From a checkpoint of a small mixture-of-experts model trained on Wikipedia: 64 experts in each of 19 layers.
Below are experts of layer 4 (counted from 0) of a mixture-of-experts language model. Rows are named router (the router's row for the expert), gate (a neuron's input weights, with its number), up (a neuron's input weights, with its number) and show model dimensions 0-255. Each number is 500 + 50 x the weight over its row's rms, rounded and kept within 0 to 999. Numbers have three digits each.
Before each expert's rows: "comes after" lists some tokens at least twice as common just before its tokens as in all text. This comes from a sample of Wikipedia text that the model never trained on. Tokens count by the router's weight.

# expert 5
comes after: " ", " (", ".", " \"", "–", " $"
router:527448507408551480437437463548473428500567472459441441600440506582547536562407457562489431413520452461577440436540574599411457477516453529454525550513471468526502460432560532529464461521482619565472554587486441547461468468583447559446564574483459511508606528527449539466514524474577449510524495499400520517539450444495431390517484533533560484444482512427470468428521535496494440552429473472434518421522537559523505522485544540610510522576455547521538474458540514454457503536446468462510424595458431403497465500465436476436526461505443486592493468489466468544512536459549513456448479529475523439566441421446532423445572542492481503571414458429562448503448537442425395544522517560459457509573407574453495518477510422467477556448527484441507521438490571577464456473431555
gate0:559446565542550462502446528550483496556508448451462444537474553481505524519508499465575495459491486408530500473573582575432525486519451549448512500586489485524470536452539479464473447487503515495464548553561458588461496453491507550428580536578442551546449500584432560513572564481499462544517439433466534460478426499450457454523416555514559493452466535415445478495435565476516403438542453453527539431565542493482585514421513487443614543523446567554554465464564577459413556536480523477525471544418436471502466459429487515541595510550441468564419454433421537522556511441569467488432478629375535453555399531447562493426527494450565391501397535438561428461448509514530466538525571568489462467508503471466489528430442456513462551470615477500618560452465522568496460530500539
up0:436522457547475477454434535464623476521549621521562495499401451519489470467561537412555475457552493491422549532577478459462632577522564476517541459524533522545493497433545463493501540546488553503500580556488475574460456444445511459499577401494422544446509526442479445443511477607473491440433386546520386464483536422539477508552481510418505541598522453552450556422511404535430567527521537654482483490501538448532471446482487479495480523462457524544559478530484398570510415360514530578441491473502497499441521528535496504475484490424581456553577462564531484580491542496473456488518504502540481406527519520528562549487410419518513446483499600466441452463508476539444504545527546562495505542423447455529472562485440495491560510497500503607462589494529542476561513558390570

# expert 13
comes after: " |", "|", ",", ";", ":", " in"
router:554445547409531449466477455515453439561493479475447453599501511596536544535404445531507439431506482465564394469508531509404443455532522549514481537535480442523476456430531472527457461504491543538471581537515472525387442424544401580428522564518479519531531527523453501539514530489548440528546481464415520508542420488461447469550478519564573422465498578367459436433490562518526420470449466471477544427497546505488556519434569558576548571497461514517517450445586525457436504510464469503545451551458435419503417467479444517479532458578442455544483444446444508510582482470544447460436471505460575455611386457412593478378521551463519451547455430444567455482458515434444462516557502531414419443551420550471515565477484449501472586486534457498567513432484523545448481507469582
gate0:534425551522547552539539460513452538526470529502527518488504476537560588513417514458523497491426511508491548494492480528445464467460488520493496546594483472518579583428485570503535434425502574580489435501540517532541549484485450552507562637600500502513513474532453506491482588431473478504541477502547568560495512514464481595512464552481511551388524448505561612466449508484437447458433517491475572534493512547475428533566457379475581466516564471493517498512564488468496494529529527463559507559421560396510475501479433597459467502495474544423470514445681457447527522440516467564455507519562514538546472486500481511406533482508527497587378438421560460492341452560433465475576511517509461463475456386411484433351581537562546510554546438500503489556490424498505504410534518
up0:516573567411477456458513487462527565496535493485409552546433510486518379485457493498532562553464490521492497457490539513404490509429524504500601494469493516525441504506593453404530454521439424426527555534461502471521456529370519455424566486475550486518458536484560491492466397527546513400492477413523449547551450562530532440515553393484523540614549504573340521453455577519560546539529461496554344439509599448446578505490591548551509632482474498542453474430530492531427493376413521503444461406513468545510492517499510494509541596497508443458482420517353492458424504449462524469514506540475556454463467547477473496530502480513522485472540506463477530543537487475587527549474510510499505507522531471565496547596460518449417417551454537526469518459579418502449506576483519

# expert 39
comes after: " ", "1", "2", "3", "4", "5"
router:538448581430547450420453487523476474521545470501438460608485506563533540502490491543513474399471453452576488465546547589451465533525460541486528535532515458534483448411553461521450426521530539540462524554496392519470474491537489587404529514512439512520568508552470594483555520491570458537527437456419515516549478462453455473553481553593566482392506565488454439431488616526508445537471456447474506414501560552508539540494530589548584582571435515504513463445562514402432536554489458499490381586474480452516474487481456508491520520580448451577470425407481489505539544451532477494451480554464568411561429477466534399401568541478534476571491460444551453492479525446465420573531579535441469441578415603474498532493473434483462587492589504500503541407474526599459436474468495
gate0:512505575505524520594471568587468520491487545469553486538525515587415480517472438465491531568479524556559531448525598534469525440512442477472624536532416506457529378452549508506541451471537550469514492499514530555527536459493491464588586451487533516586449493521543534524539507497521472485589480436556583485514515561549554517493493573583578465501547536533502524470480450530572449514488441520504591516556441492388555495417530391497520502556505505512486500419557473492474582465524510483590546558460524541544483463472534498363518528538359451356438558494513515418510435454544377431501540479536539576511502589475509504507468507486561546521455449552480449412333524490564431518506555421513472431553429519550548465448540415483441491505554496474536417539597499550468565450489508
up0:535503451571530411456537543455541538509429558536553430388549483530620438488480548503479445443559436518487550461470419372435488460443474518513552617534472494532519476561446494487515473527522575496503513533519493525520577514490494444485471515499525523456474519483459451498464469534421409472487532479496544467512500400562472513478538475526405509570504444501506437530478486561459457523522428415432494649524509507540465478491524606398411470435511485486500526541551441483540489551519501470424489440559563489631493484530421522557555531536485470510450464402537478599464483497481503594490434414371456484474499459514491448505525503468530527490467489589545587503647507457467489445345474522559561533506410527551553475541444500487481469412620535468518454462529550567540479393560494

# expert 12
comes after: "s", "t", "d", "c", "er", "w"
router:509485507479525448493503489521479465494545474475437466645477555569509561572420433492542416406489429439525376492498518628442453505516466524458475537609453513534510527436537517470432444458524522571426531536514432540437416511519447575487553498595487569586511514517518511446515554504541475608565421477396540472519454407494450483536454517522544511455445534417533480454510580543524437472439344485481557472573503534447542597430532527534535586552419501495576463433529533466465549454504513496525457592460493494454441438478495536505556507545483435584402459468477512520574501487536508470448430547457506462595467445447521421456526517472558489489480423463545443501414543425506474555576532523448518459561467510410494501454459488446470556444540534479590534449496559485506448503446608
gate0:525509457451478537448473460469433400478455514508500497612502576537478423505466434425550393505490474535404472482410567614480554480520511434412520513449554533473531480471490541534436465527464524423529493530374499532443506430467507455538550442449529530477520496545599632525513528464527480506481611570524444447548464580540516463471616483410493464520484434574458506541515584521451527478553525368633454562517569576422465504500498470532550511494530493537375499544492581449460539481405489550436432460469549520464576469496514478475483446470601496547502424563556462406471481431461486497538515528509531510505475521471463539489521484480519469501528462536487565504402476555467467556473429525420490422452468444484492498458494491449486408409563528436498503485465375519405393468507511
up0:472506543525507571433527550553507457466505476523489483563620429534468442489490597480488445516495501462475491530520571459523511584480518411502491437476461471554506511474457500543515407497562541531419532498457561488435615540472464483552429446457442543559450591514516426484433485492466497544463553505495513453576537545553504450479488439523568504397488623477503452525547478533568495503479566479479432577400542562483472588505525557469568495480458609279402470548500583475490522460427484584553585466557466473478567494513548487462569484497543498539427465424485551546565476600572520511561421500408422526467472451483482337488473501459577494453498566496542455502496520524575541443539486504521496562462555470523470513395464480539473510474519487514424483542451521616533526486548560

# expert 35
comes after: "\n", ")", " on", "″", "°", "ed"
router:517463619405604498455443481551451494572564495452463510606472469531585500520422494548565439444465529441501532505573552595474453463554478534460525538493455428530504449498549464522449498443516532562452542576577436507433485497536416606416532568537378529550525548547476559488522525470545502558551441471440547524462438478452450450531506517580556450441471517431449429489427523515540461456445426444475524435578544534488558472448543476541530529562472533511537514415593569511469583483457495500506448568414398473550441459452440506437555487592512475507443451513434557468497487463538466450487458616509480398544454459411552445438544554464548502587450433493554480435420505489471453532538486527503467462537494548480466597426488425455478514514600461460571486476450571519489459436430497
gate0:553523499593556480579586527501571485515481496427468474536549519408419476514470506627549474490457523410533467562445484520446484491570565481542458535474539530508437511554523528501433576434515495512490536544541498485451501493478525561420544502605394532495531404551500434479476479531527470467545480502473399608487490503480435434401498510503526486499523551379562441453458481462425488434443536549424538403456430465543389442510462528564459467559505543486612460392484566580534527578498480543507509457384496577552423481516517403461447520592513468510482439467471490476549522505493623486443496412531480479496535509518460523589463455555447490577481468466590488516499481477541443498478428497426551387571606505500512490549526532560609489424523554485464527498394540475492516565521467
up0:540552461529608512565577412560582495476460536543455524528539583511432436533461557603348441433486519475501517546468583565495504488553500436481478431535574524413500445536569435495562534456500539420468550370434465556512530509482455519515510432491444542572437525466573518458550422447590523544578468534517507499482530502544453450536547459435559513477358539481446494501506504455531548510556481516483465433509525520513499481432429474493522546523497535417441577424438495507485433504510383626478457561541540469518518518518530390483481389460557517490506421491428425456489461462587435495446542524505492478474470535536484517541489569485509507406542527475503572560517401551488465525422498459541520487498458442506578593497504483514495491539491526426523596416508434500433528486348499

# expert 41
comes after: ",", ".", ")", " and", " K", " that"
router:529463528386524483476463526549481490556517421477428436522410560528559588560402439527550434494442428410580438440527554549433476483549448570436585521556474471529447460479501506518428469550502542529460557500520456506457469428561469562355500559542503572502537492535464540479491553467527427535494375456510494461507417511409458486519510525570597428496557555429459510442452553516491433502452486466501557453568533570526489490461515576599551586495397518529522401464520493501406555553472480465562425518455443409488512452456444507533545472545448449558519493482437467537493536417571508420435414576470600430544429475467543445438543550453543442587465465482570496479460516446443482504495539562476486472548461563468551549519478478528473490492563488457540534449399568495473519530484586
gate0:496521498485520512504507566535448472502554514509494536488571555541448554546415462533430465537529539456437543517493514495530512496514469622461516525507408480393561518497527440395518489463471521482516537446467538500486488532523532606464497690578394512484503527507418508441449454431548485498486502446494477552410488528396474525462521526490518407459509540517421533462496512479446487493559485477600449462441440488504396622553570550602468474408449475516515556493551429542451527509524463565521504505500464468454553487563518520519506488473437426408516545551448526417408447420541546446557584438511588572568502522518531538425568557466522525625420440488500610447522404537471479503525459587534432476559426555450496413486472509566532500517619525442503437482451448455528527545464514
up0:454452458454527517457488535591492501546437551413525584492560499477487531525570535542481412499449504466479500506531556508479533483512510640481572489546336543419576418484559500499517457516453511428432428429482586469553541455461588458541518636633457504505545516499396510549502483468567464534496544510485473498384470521487391557457452536531501385542561470496422514487529515448430469425499473433576473496507457440540424565488523516539496457432429480564527449492501467570480543452544483509523534492508461449465508475518499464509570505451440452463513560508508472473485495430575523417575547455521571557525533530473464563474501565532512573626430416451510480486412469493497487500510509488543454493516431483470509498489465469574558478558683485438550503598397468474497521559572467

# expert 3
comes after: "\n", "|", " co", " by", " non", " an"
router:525436552433530477519400457517458414586493407492466403524484520548556595532488528589564452461487397456540472488529534562429497479552413562433473521530461446486431478424521477528438521509544533544485546575521411545445450481556454583456500511519464537486550532544505611486512575464533423546537439465433495538538470432412432411540447486567526433447527552460464438418474560518490446501461475481483543425545602533481551564456485550578568539512505575541522488431625577481429494545465463522533370528480408461499481453457473503441517490590487406565460481429474500529549504501528452489446476523423569438551429468441527418468535548447518447501458513453541500465482538411444481533522505559473425464534425572513529578447463463502483613511517503477547533426470542571479412488467538
gate0:479503437520497584529517486477592381589446521508483482477489454537515522554535524562565616464497440493534512476513434490601448454463440479430548500614510453527495633491488533523522529414453491387548460439534583477452570504612576588494457549512458511525473541495530464550471497519582476455544491512558564504514510565484552579457528529493491448466360564473517489473551469454535536504387424548417457411528470490558482552458518524531500517555486471491455545504484533533505492540535549492430479583479423582539462462576506488539558516506390506506561547454503474517417530531496577441436493520454552657447417492449404458545424445474495503512498529527553514469488520446505466498437541495578466510471541443562413501510421402630558480566465559524558539498439565513481532431496554
up0:564442502524483407474552425579463564543478538462523467486557480486466440501487512542522491508506521512479519458481544443481539533507563529607487574470524568487432540497493489502518466549559561442524378424530556628546485490453566438496468458436491565500428570458452524462525550478556518695490607487469531460472512546510496465566466554587565449538535557497436452459424584454455547545539490518482445506490561433500544566462486539514534513520465535368562490582410555520441460431337514499370445426649508485545558512455488591483513526511469510450497502435571484464491550500471505456531526467511471492496414476484473458499596494431467427573537445541458484483480464485480447426503456475492417427480461527531481508476502498492477409508473536523396499522446552555403446487448430

# expert 11
comes after: " ", "–", " (", "1", "′", " $"
router:545484531432518447413419440522439435503548438485440410603446503554562592523422477604498442444445464372575429485523522600404417479534471533506468521489466481544494494462533514504391502509553591538430528543498420514462480448545466605361550558543412528514582527517467521494536511482506466542536485437436490521514466457454400488511452533545528484417486523466461449450471569486523434539445414491439482419527567548530531518485498557574527521533481540551535421450503541373424528558443494463474438589468442458502458477460405495483535453527480498594502443420491481547554552470538497457473477559467552449545438456461590437401535564484519456581461452443557472482480525432471468539512551542433453484543446570476495535447498462475499555515593447479519515446463567554468435504490501
gate0:560526490474533458585582391480526486497467554436476534398396471446503513445505417421497523575524555509554552451696560477434468431439526457510584569493420565539549521604519513503534487489499563573540490508525559469523552511550552501482551591504484430547362489492538456507472480557555475454528478482496464445487522476467511548543474551522457511497532410544611506524503528494557485573460481463479511504505491387414551469481509446467497519523500411439517554499547469459480525500598518469546514506503573507502565490492448483484586527528485524423504458534519517511430492448504498485566479553483514552549541656522433511509518504508613506471499464527429518455506496575542441519489492500469505520538554454434521486476613336441483442545544420474537500608532396568414449470603476
up0:437449485434600479482580469475421579504409449497522505536568525494541451483514484410519483392464467473527499444461538493514521509502517513466457442508411433516445480380563466509449463509525518526482498491497467560523395503444512507501509460421508561520551568543490487485578474498475537448466543534447583482461507504586454438426454445523510500540470576471474520514455515511459444431540420500555539464534553534449550547447514359478390559501473460497535460459533477472638459431468486476467561457501493496547537432493600596539481490436416528669424543532495531499531418463482473542438458478481559495457552382480461478473568395429444507505485460559553457453430511434439505490566535553526550389555420456503501491550457531529511519418521566472494387565589575413489573537491512

# expert 53
comes after: "\n", ")", " |", "==", "---|---|---|---|", " =="
router:599458557430517449450482464523419458561550427454478467584492518533553607562471416569536474454472456475583485498527540511443479481543508542439514508530507509538510440498513545542453443445519493514455553548512483499434490408569448583451538543598422525525513434548475553534527576459551491584556459439449543515527491507478434507513428550540519480415461508449474466447463556463470469512440467453463564435539576527513519589447521568528594532538505541480491423485567581477451588548418447425534447571432457396509451446471431484420562506630464466536467497436457497519600516486513448447491440570463561435518375476446547463436561549498574473542445460426537460446477519433491475576501534586423366472513454520462514550455449409492453532508571484450581491441435532500480467483478533
gate0:454501440476483421448520539576550465564524466504452484479493524453515525513484449507539569511419523508475474476386507479492561508493464514539549445524551405526534514446547525526469535534496555485481605627535403470490465399477576421539532513484511591556581483488533552607508512559429535441643375472552570505481517384570479489498456426517478517478503568492542529460433415555464526493481473445584519492459478564456539543414512539534425544547478388591483369519468487494380421531378487425487568542522510469523449498538567539501491472447525553590556426405443569488484430419516515556505458491510534537524463497507532490549506579554563484552488554475528574506467518475496517391430543540548573414539504503591549508529491513463471507454514469554482516449589459468465438476476512
up0:480450444448546443563463508574450527506519464466460540517438510485509505482556540436458446557397477521488540437566430497497511514531538623542471395573528409504425447386427542513530493475350463541486429533423515427536476480404523485560550473341576468403602455527542530480502595543392537453529516533435475522499494461406467516561532430514489537419538510495482562480499464623513513569578535492578464459420497458545559504471467555548415508480496490565552443496452483500494455462455524560516450515475524448520522540533507496534437453577529558493555399455478445414511568550492528509493369534503566457477436475514509525471574536512579441456538558520448478535535571513468552491489572544509628526522459540444570514584471516486567515493470447496542568452492510472489467569469507

# expert 49
comes after: " ", "2", "s", " S", " E", " ="
router:544458517447505446485463506574415476528561487455468427549496584552592497538484542544533440471505416464519455439565506547445401488597431513452515489537493463501511485448465522528463426520561544544478540552506419476443474481503469594471498484498491498528568535574396557533579556461538506553570455453471546549538389470439474441498463504586556448497456517374439474482524547473557429497490422486473593502521567552525562563436483525506578523523392552526553405467543563438431546544487474543535449512518405452453458479498495500445564506526492465572497486371450548524555550476555468444457451589447531462566458468416500394422527585447471415498433535387494481522466487427424485556497586525499488475496491534458541575518408486482431545472602492478509527443460584597463438505467509
gate0:594455495418506463432559533543445422480522455427496493623428545476583474557542522513554554512516538517444559552597470512459357473538489436565488461505469530488567492502473510553521512511504484446472459486516482501518443430456472507522535506449483556486592595651436375475498519471443530550469513470498496523476488529526528486558602549435477487429475482489516600498561468504523525553503494455537410397405623472521492553399507567490463480528532457640526404486541464435469562504406486429493527535478471500537441499443513547502500532537417438597487516487449458499529446461509562471479516531477492407523479453432473527567532493465502425502511424577509572485375477488404469506471471518487519578500477518543465540546447457530569580421560551369464451482519482449511547587557528
up0:515511462480544531513521486587477486396448528522537405551421528414531432543613529433485577545539467483472486487398418518526477481455548375498506475431603498450552572581453445460545551505514472425429504505544478504551480440446496477501531445419552538504561460510455442469485453577549507502496632478530497553412437547474602543560552493509427465584515384491488541564515535551467548473503493442459499474503536464523478520558470437492469513569557439578474476400505474436517521505482563484525530496566624464466388409555533582545509603481437509566394479426459517448483489487488540527540545503581526477532514471464516520570555489500467496536480485449563572510448444571519483472454442525559506588518537515544463491568404560475507600530530597437487405444506448519519430460575517

# expert 25
comes after: " ", " S", " M", " P", " N", " B"
router:506479524454550492440463446522486490552519444529436441620494557520578548554467500523521416444497411423538430465564536606446454443532470536435560509530512453494464428412473501520419430465479481523450531493515384514446472442533450605461530519503456507493590494568462566501483575496555530533532485446431541537516445462404472479569447514513555420509378548400444449456495548447497438472462434481513514449531529569545527557462532487575524553521455553521562462447507512441423521506486402492491394488503421422524490466458422512501488453545443433603482491425470499520494515446572440411465470609505536467584436484389572411429532524463496427540472501484540493543447501412395443526506542527457489504519445542485517543504471493454422536478571486446518556407480602494484445452411503
gate0:469444540539462470492488408479425499567555491517522534465488493558599542420445489528595435499523582561479517455532408485534464509477525526492489466590537451544482575485534487487531545485385546446516499493453563462454496504542498454433510439492556544454483516556552508501506425460522505537555502464459533543488569433366414612573503468487464527547455437547411469462386598574526514480417461518487424516549500617395544383476619536549535584429476582581562483432495507578509507472593462530466468480530509496514585471536409525535506498541587493578550558533442520502440498408462484483525483450456471477486474510477500471528532453465507479433501511480478540529549413457494431480592520479451459542459489509589495591480597505380516456535454498494579590508583508529519381528480475
up0:539522507504474487502564507472545518504525484517540558521496591533488340586473544524442417433457516407539622483556594488427534502488443513513452573477484500520617394491497523578493558454496508471530497555456486480519482521479485484514512482536500429498556586408548551452413454528434466516549505361459516498568461534518494426554548548471523540496494547526527438446514555504395464560543549498530577546473499501585554535551593564387472496377429570410391447510451451485492506523529454452470591411454491488519514417540537560485536481497479591402555577489423566398563546530550527500547547496560416498531476501591509462483523547537474556507501488471532565594535465518457518453480451494455529532542561511474507530492580474475487529519490655532541483455446535506478454459561444

# expert 17
comes after: " |", ";", "4", "3", "5", "6"
router:501404550408572523447440451501492459525543447517434439573525518569557505552467509535509450445510487459569444473545543565392472468550477590486511504552445427516460445447540464493436461490503563494459546572526447525477461499521428579439512568522438542535575536526422551472547520489575458523505450459442482535492461448428452377545491518518555439453487567433446429505478550480551393469503437478472535456537566537466533511466563475535527572540444535504557481416561510459413483537534456502479444516468481450478453473474441541510525493585482509537504420428443517521509542444614490469432472543474582475530363489475596455400537530410499460554440479419533455471438502421492461554565565507502460423527370608474562588457506493491471570477562479491553551397464616521438467490461526
gate0:569450553529582373496412463543465482477649553456537495574536512514483541571486427548509512512496416450554506439574470489529579537475530540541438563410553474445582576483437565507469447568499535549534473474474611531508519507506475527454535466444418432431560482529548446508532462414441481460430534459508564522498469457485408530531498442517581396477585444508430571494498484511541481463490439442579589522546544534549505520551580417590555392579457572543577408425554555523547516474480505498498486586515482493448479383477537478408471465481496510455491526545483550514577548452522572400481455438499483481507526461478490482553465427461469434487495479350428561404478482453459573453452480498502553536462553511434508480488553526488483533502555530542511559508546555532482449574499536
up0:545530558572639389466482463492428466551513487490510513501486563514556474440552544622479453561457444516510529437592543516520551479470446565435464503520382541535501501530470558533414512572496478508570427537474502514527501504503583414553556484476600470531534489452519533518513419538467501476491537487489539561486580517587446574445531473520457426536515467464522505509456543563476488496509451390503474482510437445414432472509457546574466444550452506540582497413542549487600532553549595480368552535576576491468606398505557487502515450414519479559420448526607425475546482419517530532472414503533521548532573445500485362530475463483547502538481556426513483505484549483412514450439524475520582538463569513505498479528526534509561500461543554461550443643510510562477468556500436

# expert 8
comes after: "0", "9", "8", "3", "5", "4"
router:495443560440594461472483469538489490558484526519438490625526517578571518522468501525525488456453445455590463422591566551452452472507443566446544499566469464534428429436525512479452457468550553525487554526518444551503446486455451584437556533505463501509553518555443565465580537459537448513503461472476517499493473464437470422529518535548595479415541544422454463431464528536535455447448406478460578432545581518480580510486554501556565569542419551482580473369524520479432576496515442462535432520454467431497459486435439484462497484559462444561477451399495527504532517421558423444390440508446606488517436484463534425412523536421516467576436464406548496438404569397452497553540502513508460442539432556511523560485549527516461547475601497479564552468482573515466477526429531
gate0:494498479606548492445406582531505485544509467490596497443486527420509510479476601492345442551485508519463484509469525464476543544488528470454440555505450505488355515468503553542405631513499524465563480503498518572537452431514503478490512472507616557447582454505520404462490609516494557486432353403459447457480512511518483520481494433515403513565375564512453397505416518518507485510524470418488426500556545512502449533487435496384476510469504479447493533513480469483535577522432526478488496408526488462480511606492435564536569469519508555408567521492450494497456492487496582612508380481526519435518590544483442550531507541535598383473563558451483490477531546570458513524490545532466519538553581526501503496522479527579389486424497524468478431436496515502516476462455471
up0:494614489458442563448474501491538499473563524458467562523453560575487508564559496448567418490582507410405468511609460567438457583368491463392551557501448550446626511548521475488579492484412493503581538477446462474516464551493384507512488440521438463461442501544473444458435465635552541449478491573497557454546472646555516512476571504447518512457482576512486521592590452411528521498544534520452409522541425509560511508557559405480486457448482460523531525525523464485462545403500556523490526412477528463525543565511540549481477544501500558473533499567426506495510489499501556463489487545466498569526457572513551492524400424523445497474505473495636518485515499582518496511535504486492480464531510438552465555540541517505417590553438430543502457455467625441400505519483540

# expert 46
comes after: ")", "0", "%", " —", "3", "4"
router:512437563446561453446472491521436450543487480484463453613504480600554589510445492529536487428467446503567485459577559572450442481555461537426539542526437444532450447472560505511467417477518529520469533556513437535460490450542432559446553528567428509517551496575446575492520544446555484570540425457434529533516425476426436446523490531538581506434488551410442463466468548504472459524437421447423561448550547552492583579477537521496599525513500553486484436413552542501466566511486458478502436511469424429506458446459456484426529479607431443522459446419403479517572498437545436448411482594469552439487395485447529420405571544463542448538469437464588496404452522410522479541579518594458456469552439520499483517451511471507512566449539477478559539446506569550451460491470516
gate0:526388434352345603423525467512539523547489516442488497516487502498520472525537468479581468504496436459453464445494492532463474518418452481359566611493522442431586484403476442500567504511416562452538519435466551506486482555523466547516507535391476524552427574445589533448554485570541456459514535479509507390515504530555475457540597520516455529500511560554542389506474468424539513466478543446452418434523486510541450481500511497547465630485455465525495606481556546434517517504469445442530529523480523485544598478587500535558506496362542530491504484500542483479503509459519493572463447441477547547525554547490442415559458405463434514482535458466488407534472478568411439403460539470477460420524452530536466526597543508489486519592465504464509511443525507488508505473466610
up0:479502562410504429426525509473496513579512527499537484471516537549549485459438399532624511506449465502516466420508591548481533456484363460408516461613428448557465490472520439529484447589524528467485508436492470630517431520508487433523544482536526500550451494512464551607548518567524492505477483500449568534515458503481547539475429584446545463511550632533430449529405466471553510563472412544467427450572546405372581519529565458491464591518489475511493519438469456505561474485502380456487591495495545533558471463586517539377577561522523394464509472546424532480502437515523442490549478557481499568528427552492527490472501531459589571440526478521480522404495519483434492527505416505457533464428423477561468505395465507402521482542523460456514459479520511477414489511492564

# expert 34
comes after: "2", "\n", " de", " De", " Re", " re"
router:520433508475543450400422458553465419522499502460376464499476527548488584510479504520500434468497499409549487449493552621490430502567441504490450482483534494506360486403554448459414425481537544511395576500534485516369477462545506537476514486509469536541563538588481590561521530462556467505529494472452537541547455508468445435487460498505528429457474509399461444484505564513537475502497478421503515506535514505425597490443531536546545535552485462511549471505596531434455563603518481495468464571528456465473467474474489457508537465538480488561463478434383476529473510424515513496473426560462578399541437460424534475465546571481495436577425458458576507448416487444486405551538545537447440515550438628444515560462424427454467586428558483451529507462440552540502432558444598
gate0:538579471506559520509609421446553476514591518563475520454415547481612550514556458528473484363450501511458451513506524508543424407510562482542470513478532516572514512418530498533531498574549493468525521500446482484500579565491471533410460432500495485503498599512575529525457419489550503454572537435444442495581441544363507391529506526436492578536565588479593450521508506524551437488533512480478471527433565555525553527468522522421518491571491468504451509499524442540563438444529540548499438490478492515537342518509472477495497489559524426540556423478479566457457415502547541554420625535381581446492457539538478498516484477402473528512375494501499424498512435493486413419492436477527564459511420471569530437525517471495539527432459513531532469477611480432520477406458555
up0:480504437471540428559493464442499540474552467566503478443513521413575512552475513495457396446540583479395463442480508584550579558471505479500486415512508529554555499554488535530524444484582522533473482538533508497499596495501463489443421483520489542372507500487494454535495474504605502499671501539522373492588407577448560462535499556505460546505477512457475512509536510449523532406543509504481571530505574458493535512493457469545584572445503574464503521541518495506421558509514537594514349430552459566498457513479530544492553450517529484609540515459400615540504527519471577426496523578381521534556537461478488573450526513543533416432439487437568566534511429615476442510404525476534489418512419526504494578527410567431464451524476552498515446475522562541498478464490551

# expert 51
comes after: "\n", ".", " of", " |", " in", " to"
router:511433588496538487432460447521453490518515413473449465544450562557509511570429450569512467439475440455504415456580609514415468474481451546373512543535464440536452450460528470464481463491468556524455561551562457555492471397542468533432508546515427528532576523537438527467577527478544445532536410456453536522535479426464429486536459498551559401435474528447451461463502546478553506517471470472463557485529517587484529579474520543539568596543386521513516458450531572455428568518455424491527394523433447445503440485478432503450556476549480481550452483465457523445534517458527470451456497612457562424562488465465521478443532496441529439556443479440499452456438549481476453556551553559498357447539421558511531571458492489478439560461561455399582518453459567533435447455418592
gate0:508427537491483503564453479493523474578447508468459585502430530516485454582584460340413422556571437432474449506567528525441514581456550569480581513579489509485407512489448472388471522570538540564483537538559477494498417506541499498438542468525496555486478584491354530457557550517579587511409497512480485520498518479430445444488509507539612473528554490460517532436451573407475515470580526425512538507562541462499509472558453484413515537483348573495544578571563467476529501401554455558476466472512517456418563524492450527444445454546542530569558510496442512494487521439513485565531507601427467382581526425485471498485572450528532488503524524474519447478526419539431542403550438485499529482472432497449559471495516516507549474459518475576417474412421485503498538477441505
up0:437449549425549527553504475505469506493407606461429514501503543615469495480441541506581490465567507479526524558578409462464524440524572426458521554488536404521480420503493530506475489493532498501572491447482409464489465601543393480527496504508484483599400513485601497467501417409484517471452517468493469452493556472541490472593447501540595432564589438558456523526455473525555492478439498492422541560616523476427552434483567561438446485531533536452445552481592463519526534505511487542478488463516484601540417473430536363512539518562484510377439518533502439462482595481481511515507570435401593575510486494485525561505586484471460522458552532558477462592450496526559561426481589469478481454481536456467519586524482495538595518582446552552420547532459522535439533453526552

# expert 37
comes after: " |", "|", ":", " January", " April", " February"
router:591430534429522456477496438522462444543506461473457415532493539541547571530450444551522406453482461469522475485522562529457473492504485508495479556580429475509472441448579492535457487432544566559450531556591478550463467438598420547423530525542486582559562523519436527554507588438565430564537487430420533535523478444465440442550504552578551455426520518335481430434451537512501429453453458463441503408509538540507523509460535530547543548532481548521527439430518589460459507533460477482571454564467425456523450468480465505483535512553417434556445467419468496530566493507547436468469467506478575426546438442462588448458524517425514454563423464429551440463447585424490446495518524520429430427531455549451492556429475452507492568477525449464561521427428583582420448483429554
gate0:442423495518514471522451627512473364471518419410527480549564595547597460505558559540422416582587383462467460482498515482463529529555478485526476529559445520504505494520472469608515477475598502465504428466395477511516490455497480534500479451441473514561574481525395528444557562506465440525484458548494480478529506571470478471499410513511534389521494530442463546498624561539527554477534463417529542527493521481562588527484415553512509415567485529440546507558562565448468523531500509555539368485499488530406598493483525466486511425463558535553544484424467482472545514508537524556531514519477435591475525423454438496544504520592492445469498520417513517476499499493481502512473555409582505543444498494418494550556421488556535468447514466482439530467411498501466294529495436
up0:387518576467514544502529398391493445521469539549458508505548518519389469533414504497566667474462554467509470468504500475544452409480506451472563567499589522430468480512573557466501452567456554479429514492501601413547502503451480513454490573511501528537450477512493479495497450544540572469541458487519572464518429486536438571508489391536496533455483565495497489552415554492537556573535515485442524488540540492412491461396613505537450624411461454537427597522448415538514491509574518445453513494432403504494473557495582532534510481547479524505564491527478480479394478489527521419460434523507592580470368597518527459421492523418489526485452467591522478471480365490497519469520451570503547473533491483522523593584579528489487452573559522511428516510546506467487555471494566